Weights of a small mixture-of-experts language model, trained from scratch on English Wikipedia: 9 layers, a softmax router.
Below are experts of layer 5 (counted from 0) of a mixture-of-experts language model. Rows are named router (the router's row for the expert), gate (a neuron's input weights, with its number), up (a neuron's input weights, with its number) and show model dimensions 384-511. Each number is 500 + 40 x the weight over its row's rms, rounded and kept within 0 to 999. Numbers have three digits each.
Before each expert's rows: a language model's description of what the expert responds to; "comes after" lists some tokens at least twice as common just before its tokens as in all text. This comes from a sample of Wikipedia text that the model never trained on. Tokens count by the router's weight.

# expert 25
Description: Word continuations after a short opening like h, sp, sl, completing words such as hut, hatch, slogan, plus verbs like attempt, get.
comes after: " H", " h", " w", " g", " sp", " f"
router:485467515503533433486517526564453447578493529508474446512491417455497548469567464550456560574524510531487540474438458479475485540554538450510486521533558540512488552491500483507539524499495460469496488432436543462500453461449460491501455506488463466553508521491461573476486552426544537486574458522500477470475434508534473508542563531476493469430538463485556575494485439479566453473440
gate0:541549481532508473462508517535564499489516517469445436439523459521487538485460442498489535509504540528504438504450540421462486462479458510492513476451516494492407555525542513477521557530430465526469568503406570485413449575444541466475575486476411480512556482461469496503442520531445472500543510520532452510445539414485500505411510460437475506454535489573426460541495479500539486454448
up0:475458488493493511545504538503540510513490470475475483489457487480456528536527491507598462443436522468558549516536521481498566527573464532477506423541499537470529477539512499547498515481544502509457538518463489487509401510422536486510505521519510562490473478490492519550526449447518521496537462519514491507467510467535526525534432501529500495430560466557472478440531599597493491545610
gate1:520491526517497502521484505480448515462462486506476484504532482451504524501493515438486559532482555545461503482455499464468553523533524472501525560519609581488526544491537542479476440491520484483505441466413518500533483422505514482495531487541470509515539472516562505507506475501534491535478489501465517422532515499482548483451467439539476496493519566571475546486495460499467566531440
up1:451503449475511531473534484402475474495518407451565527465502403510483491544519508521505440474530560516549511457528537554487439498493460467480558569461530439474454529602525483503464530512476422471564484552508490490497481498460522488472489443471528472467508488478501463508589563429532502571510529504514463470516490604503500435482473551438511475539500504493485505456536519488495482538420
gate2:500540556552425485481591490581466522505492434558439503557494524561469533524503448484499455487502540547470457493558478586503520489467492532555576436491524480550557505534539466515464559419478568418466526424511494555533572461527439495528532545511517473518548540483473562476512540494453530499477506571457500488481499554424442471484437478488521545436494482532544498569494498443492582537501
up2:468506532436530520473492474495483569509491497518587548457648480471535463495533524520543499484505530461523471518488535481535528439510472608470475509532480457487376515481513554523453559578483515548530557510465471465512476492542488474485529466499436419517495501489597491435487540464505570523474493457491507519507592544467541463425519557552561495504488503499487460535531546532430500553421
gate3:450476473463532492550400489500541550512498479521537547498507552502488505510541525510470517557528480528505500468503486547530487454547484535530455541486530490562513509437495502583484493524405483532491517488455477538522505521512484451527502518501500515506500474452596524479485498517479525500506473527523422467444592480487542502511519534550510467444469524513574480442479505513499565548543
up3:553522513459507457521482526460507447520482424464485474438498541515509440471512436482515539543583542510538509519499526554565498538474567527519466539441543462421539477530494522499456474560463438532535506453494462450512511511525554498502505506473494490465472485549500488494517520493574584521556424494546523481572498470466489487510470525490435544553564472588504569480497494446497503541520
gate4:500535481615448530496495530469488527547460386510441445468509537492457560477465538423482531461538446462560529498441481478445498512488547569456434476454476447450538591479498427444514570489553517529552525478535519529511490542547497519511447499530549541561463528501432445461499580469496466461531464487507542506503519506584528558507507526578583458494481521510497511474552479471454483473499
up4:550456428490538480549484514506537523554514545481597536439509497456534526534492450433422474483415559497477583432417453526551493484494510549569557470515486474503452449523564483436541589474487521458502552495568492464556487504493539441524584519543512455519486516522510503447521525479496478454475434501516510474499472477512488516520543469448504528493555513523479520544482510515509505533513
gate5:444522478480468491458478524470482467477491519583540501454523453476502512501419480493457515509522443426471460503516573479461478442542493440515461445548475528490502470570492493413504559515502383543425501465459467516482434501451572543424468565444528520476448550514513578491462473484545483597525519524538512545500517471504495491551483454513490572462487479497491549612534545527633545512523
up5:574478513503518514467457549531520455510494438571528509493501521431484521435532542510489474452508452552515484528515458493470508530516494449445455501584571466488520541580503475553449487491519438523490543515487556481540554511483525530492550518548479506527466521559520510484479487556447528490510565506541555480510474515561410479507506488420570495512509538442477446445451503442451500535481
gate6:453498517473485471440541481466421445557497479474507509491479472442519452580521489461546415479437460485467539483570489518505496549489459531489473497529489535450469540507479529550543547484510521554489569540516556552531425541517377484478508528528509480536525461494462472540446476454544412488526489512576557487493506550533464508503508519465564442525496483523518445512455425506471572568537
up6:394462476522529546476465581457503474540475522484543513534502506532473511426488490508566537538523458475421525478513506479487402472413520566485562536475492442474518553511509535527487461448574502512455567562515546514556421552486479513522498565519513514469488485469442458538519475589562478482452579452453464517525444516437506504514556512528503552484486482525460535527485446520452514487474
gate7:419536527538414602513509562509479544465480508471442476486502501470469493544494515444504488447512573572518522533546481441436483602533444447517558523486514489446492469461463416469439495566520510491431516500455406466479448487510495526536597536456513548557486451529486511567504500413511522471537457471421499462462492582534481499627536515477494460512561534483557463501453492462563484465492
up7:458514490532483480461557507551440469582523550589589487450508491415585523511520478554476427508468505523485500528532529585497499532422582517503605487515512530474445478517567523525541493489590539504539497541532491435517505504521415471504449525477540499493600516533498467548462497517418473447518488483540442525454525559494447514557499498521539449500513515561534518561494499525484442504488
gate8:552430471496575500534538435538512535507525433532520465498447581486438535433470479478503502525555556524481460506487446517444526440500512468490440571478502515565450480511551442541520450439523503581454557540471568497401378438515545470507487555505475538501537510496357510502569468479480525522607567450528450515414567611500559476497441512478517559478552513472584556428516522531512541533463
up8:504471515418452530543512561447485477525526549519476514490455400540471476415461425483536537473565478394459450520534601448501515536533563544506422483534524510590430515553490589491531447480478545597440515510510474502493496528497510514453501451487492497447419537493547463453559502529463533491483488497542484487488535514450561515456446493503528566478512443504490475539405443457529531493524
gate9:559514481412584500483548469508472509451501571549533415560436515499488462502469531508517540527441505521417529483462495446385521460489507456513461526520473455520457567509529431522487464483469481495554486538534526459437466475477566499568534509466451414519481505391482579555523523520456509540553573512518527469493462471422509465463465481540434467520489506458547486459489491500434504466466
up9:561520505431509511484423524571513545512489465460423544552502473511524489575524490588538452490493581533520529468375531510521533529457526555483482487513482474492477542479507478453461482477535449491439530439519468488421429549521482560513478497537490483500566502552554425578485512510501451502517521465497497483466544530547469560523447531455495508440460499546449441537447462501517527506526
gate10:509546452493529501407486509512570539554536523505501452461521462501533522452532441511539433500423482565564467467475495471553462500552488444539490490441435517464507587473493466507538491537550591407488549522441485512540480503483495449500515495520450420519480457466522487539494484415511496523514571551522473585469476450466464469554465510475504518490588540515511494519498541460512454469504
up10:464520431569494518517551410509494524494515527514513532481511563495494585517520540539573511501413503503529521525537454492533434472533520524478526556495470458475506561540417515533396399423532505582417561503504453477482508490498498463434509486486484475475452451499452485520512503485494557522475531500466451519551496484502520497452492609424481613545555474477519473528509508520552468458538
gate11:542543539580567490498511413517428509540532456519450482459497452506489434523470499418519479502521519540536540477545546537480504511496515493500522492433496519481499480477474542544488551440513498574485497544492535513522470501486536442484467515527501451448508435567422487531508517466613480533522509463460540541492421489552502567501458483493471450495578506506467533532478482470475543529485
up11:511474481437518469512509479534502522532506512531596554524488574541467471504510468475484517509462462477548561564513456434536525497486478480478470533537471537517510462486482514447502427459611533553534424517513476449486483522465524478453488457498537436464423521485473479512443465533510492476463472468550502463499543568518518441515453493546521489517525504502514525511502539541462455499436
gate12:520477418555497458519555518536553596459561511466467482477480517491496531474448484445502440517485497499500435470469427523556429531446471459396559498525500539533495516547546487489503489562498523478451475465494554472547555492518506529506451452485478512457547534539508437439547448491564547485438612439522550496515525603444497438426530544504524501452556504516473555482429515491494468471445
up12:454437466516464494463513527488497508466547526448573569414543481552474496467441530534459501496496454514458437519504547461504501462453489504508535470516582474495534549486485516568472513529474505476524549528493490515540455505499437502473520460585487588608463492562482466527511509443398431453562548459473562462538566493496494487525515471465508474464499527460488443488572462451494512469522
gate13:498447533459600470504629506440480526417510494518527482559519458525522439501537547570474509525451424559465589483479519525495468537465500502521510486440436528518529447449483508448475530522496445517521446439393471457553534479559548515563521530449476539620528456535458479431480567561527491533497569502552571543537466523472505452522449444504484478479535472538559552457495497547532466448377
up13:474539493445508509569481432490507422500484547522541516448510526500513472442387437478524542438467494518573571594544527486554485514561470504463477480601532523551414520487423581583473519484530621459517463487503489460520466468520416462517462464441451401515520508399459547478528544504430496500430585525420476552475473464490462546584449494450588429443511517494491462548486467501475475489474
gate14:498576460445531423524472549501497551480531494496494426493541487496445549467474530530469494471465582504484499448527489488501479573522490473510527462529572477523483559467538522539526487476522531446475473522458597493502485450466540479436488498523544552494492578449505514481445520487463372447539547512537508566521524491496574521551503499507467499440466535519497523540432520515482474582503
up14:444519478502501425429448455431489473490515495472518435542451519541493491428462461497475519497516462515480538456455507508516424488469424471546505528487527508469489476488521500514483493482522521493536530527512412527473537500500527525474503481517534488463503498538482523487483547479510600511497421481468515501550469579534562457517587485511513502477571565486452510525444417571486416511460
gate15:422525468479445542440484490516508547488491478514534442506506461527571542531503541439529443514474490503526570467537504502549477536464488539474562545488541457565421523491530515455518524439454541543515529580488498534549408447486518532506495484535476522502493511449419437443496535481519476490520575543462466519466486522534511522513512492432507415499463483491487589614519502506484514484502
up15:553480491463432462439474531488505575538451467519544428449472471579532513552531501509505519432452550438526474534565507521486505480507501487503475562478434494465529539600562505560540524444490482528518502488522434478521522463481484462483478477469509435484483473471420523452454497504522481484543451528530490417533502523453516531473524590494500470572530491494471565515522501512456425537421
gate16:481484531497500529434467492550491419569529516523484442530478455492425469541518543538500508543457483498517452586455519512501530583559485494474482493643476433493566497486479557501424525490573531485511512496498523482521522520523537498438531539475442491538461494610462484522525494506486535592580521522504427511510498550496463491495498539471529494473502544547459531524434518460460545479471
up16:503464497436452509447503509518509491494509440525565503524560527509459514469540564503551587462484533423487509520486478510529437522537486457526546475551528545518424494507484564438505515477482471485440506486509539505510552521513434517476482450502572496513428531539473544501516478478518456509521503489475476479421542528566564507536515572505531456409422500510518484490560503462499492510483
gate17:511517508508491480559499467475482502507518479587474492508474556463448483493537528458526546501424460522479506463512480552475445547451486501542523482495440478588514449508530498536476530445483456406458506507501545513496482519476497530490501511421507570436543475570485543501503558442455531514561529466549488579523445498520520441476551529459490438480487554562453563401519514603572495490517
up17:467425495491563424501506492531472454539500416472504485505503499566555578470509556440475511472490538515404471500434498435495529441468540491462583471499461449492514484572532466539462429479552518487499529463448485381479437603450520511428584522489484532452518496488485468445524449493571542477479496545536504441466470531497535502447510549561446545532465550473597478408537494421514485442576
gate18:539531512567481492513490562496518502510513507531548533461545465555488480456509560524502569528562542551417581458455559465503518656508454478454482564442557448490491537579509559459553434484457526526460452524479583485504364477536460471503509409543531544526511478527466570446493485472511479502494435437538481531448497472496430494454460478474417494429570515548493437511441523516521462487494
up18:508378449610467446540531521481522485480480564470482470512513502520606480461458524537470468519489463483551426495490539457471516459513500510507455501488479520445515558462562493534431505531479445476425549571539489514502534430545470498455490478450456481444477435545472582468484535483472557490492434493549489488461488541537486543465512469528533513506537482531497445526514473469511490449456
gate19:478476499484456501538470445504516452502531499507454538528501457475483461464513542507591479486505538545499493524448465470553464479512460466536411540465467465558469471547432470539446464527541552475510530525442506456465542487523554422539498502520471461501488509476568485543477516485558493583413544435516543483477402478506440470520439453477476490514566522477479435474495408542460464565443
up19:462411513504509553483482474506502480485541499558547515490490536570578533498479422493499540448483489444528453499521446471491610527422552482567511545427532435530364521565461533520454558501445466481505455549630446514551488443478504494485520519552533418444460435480500604501513534513521532550523458550479509544558426502499508503490618411465465494513473531498506504490520503511419491521449
gate20:460524581479508468425493522414482436554439512514405508503522473532434475468556548399530523550530523538414495576484495524526441472485487551502537535478466632513434484472470564464457468448511452495458488516481515493511470434543497482499470391508532497526527565469496550440538528513486428508509513510518456418482489514470480511502558550563486486536497509573505500459494502514455526521447
up20:538466464468473564494472484503523437543523476479511434543465493453473532494493450557496477519519490498570507485496516494497472470443468530500489461562430538529507524471475523526541536447560549574456485574436487511440471531534428596585522467481482474562502481419425525489553480518417511558468544540548476489407477549483513459503476520439451441477496494414551497522528481568466470540484
gate21:505502445492497508536564478532479466529519488551532443564480509463502480470520547499515487495485485496484488521454543511486510491555474458617466462538514535500489549492501494520519472501382487522466570520500501535548527449453528579517521521487503489499533492486480567483469472506521502371462546535541468534511448498469515547564517490501454474539473501475521491500482432553568520497496
up21:533442531477505536551540521462520555480539475517576593466562550517515504514465435429497493497479498542550510532557478517522469551428393515529568522537485437525503490479502461467464485461489519547573519537476507490514496478524540429557513512508431517493490463540511467524525518490521501518492528552450563454439549493470558539519509479488483550515515493541504513537534481502489547549431
gate22:448461517443539460489389522454469488507578506496465491533458461477498600546501496511520515457475539501514557497439596590530526502449525545462528466487521497545502459532579511565519416541484483492449535473452498519497498505459473431504463523485476523427534469485489484478564478536593519432523558550523480477552562539498490515535534503529474445547474559509446594560495441511456491488446
up22:529499555575521521488468505465504485541511490513476519535517445480477497470535491491558558392523479543498563512536496502575468549456453465474496516492519504485509459547532617525542551528495536463431439523564488451479546541588471530480518458513475445479497557477494450511531496469518503472454537439505579562517491455586516538468512521479533544368558546524530523455541527488495498490532
gate23:478417490564560544496561474462509513483509559555488475479523510543485500510556494543454424525464464523514489544433510500459537532491548510503415482511549483409490493514514501407517488511500504506542523455430539559481504519581544443449505496465515542489539556532524522508558548490546555590520534512564560464428522519486474524468508474404533543491501443489566544503538523586450542486542
up23:472503511490561481511555438489503531570510528516456439441518507470422511494445480534447411503433478507467474518525511506543509509503569492464474497484488491508493418481429510547475461507487533548492540442460523522583525542497482541487506447514456468518473583381577490537483519484564576502438519506545526458505479452501503617479522463506489511451485569463518512515390476498529416529478
gate24:517491464521485515505542492470485509432469579521556486601419485549480387465494494497436480500567487494516492549462485531478527474517522464590475474510520465505487530474495567503451459467481485511550524485489536538546463466448536417513550473458502519469524531470476558509575491491505522516480459455448423552515422466532484497548490533559457494500491571518528510567473470496544548522477
up24:512443536447547515465513499498505561490509476606543527509442522441544495469507511413497502534477409480479460523424429568457484506507509490447437489469493508539535480516476491517510502502525505567489564484477508521454520562557442543498456497495473432532514417511473461508518512572467458532513441439440502540529493524467472470488473525492484461580533519493531516453558492487524435519547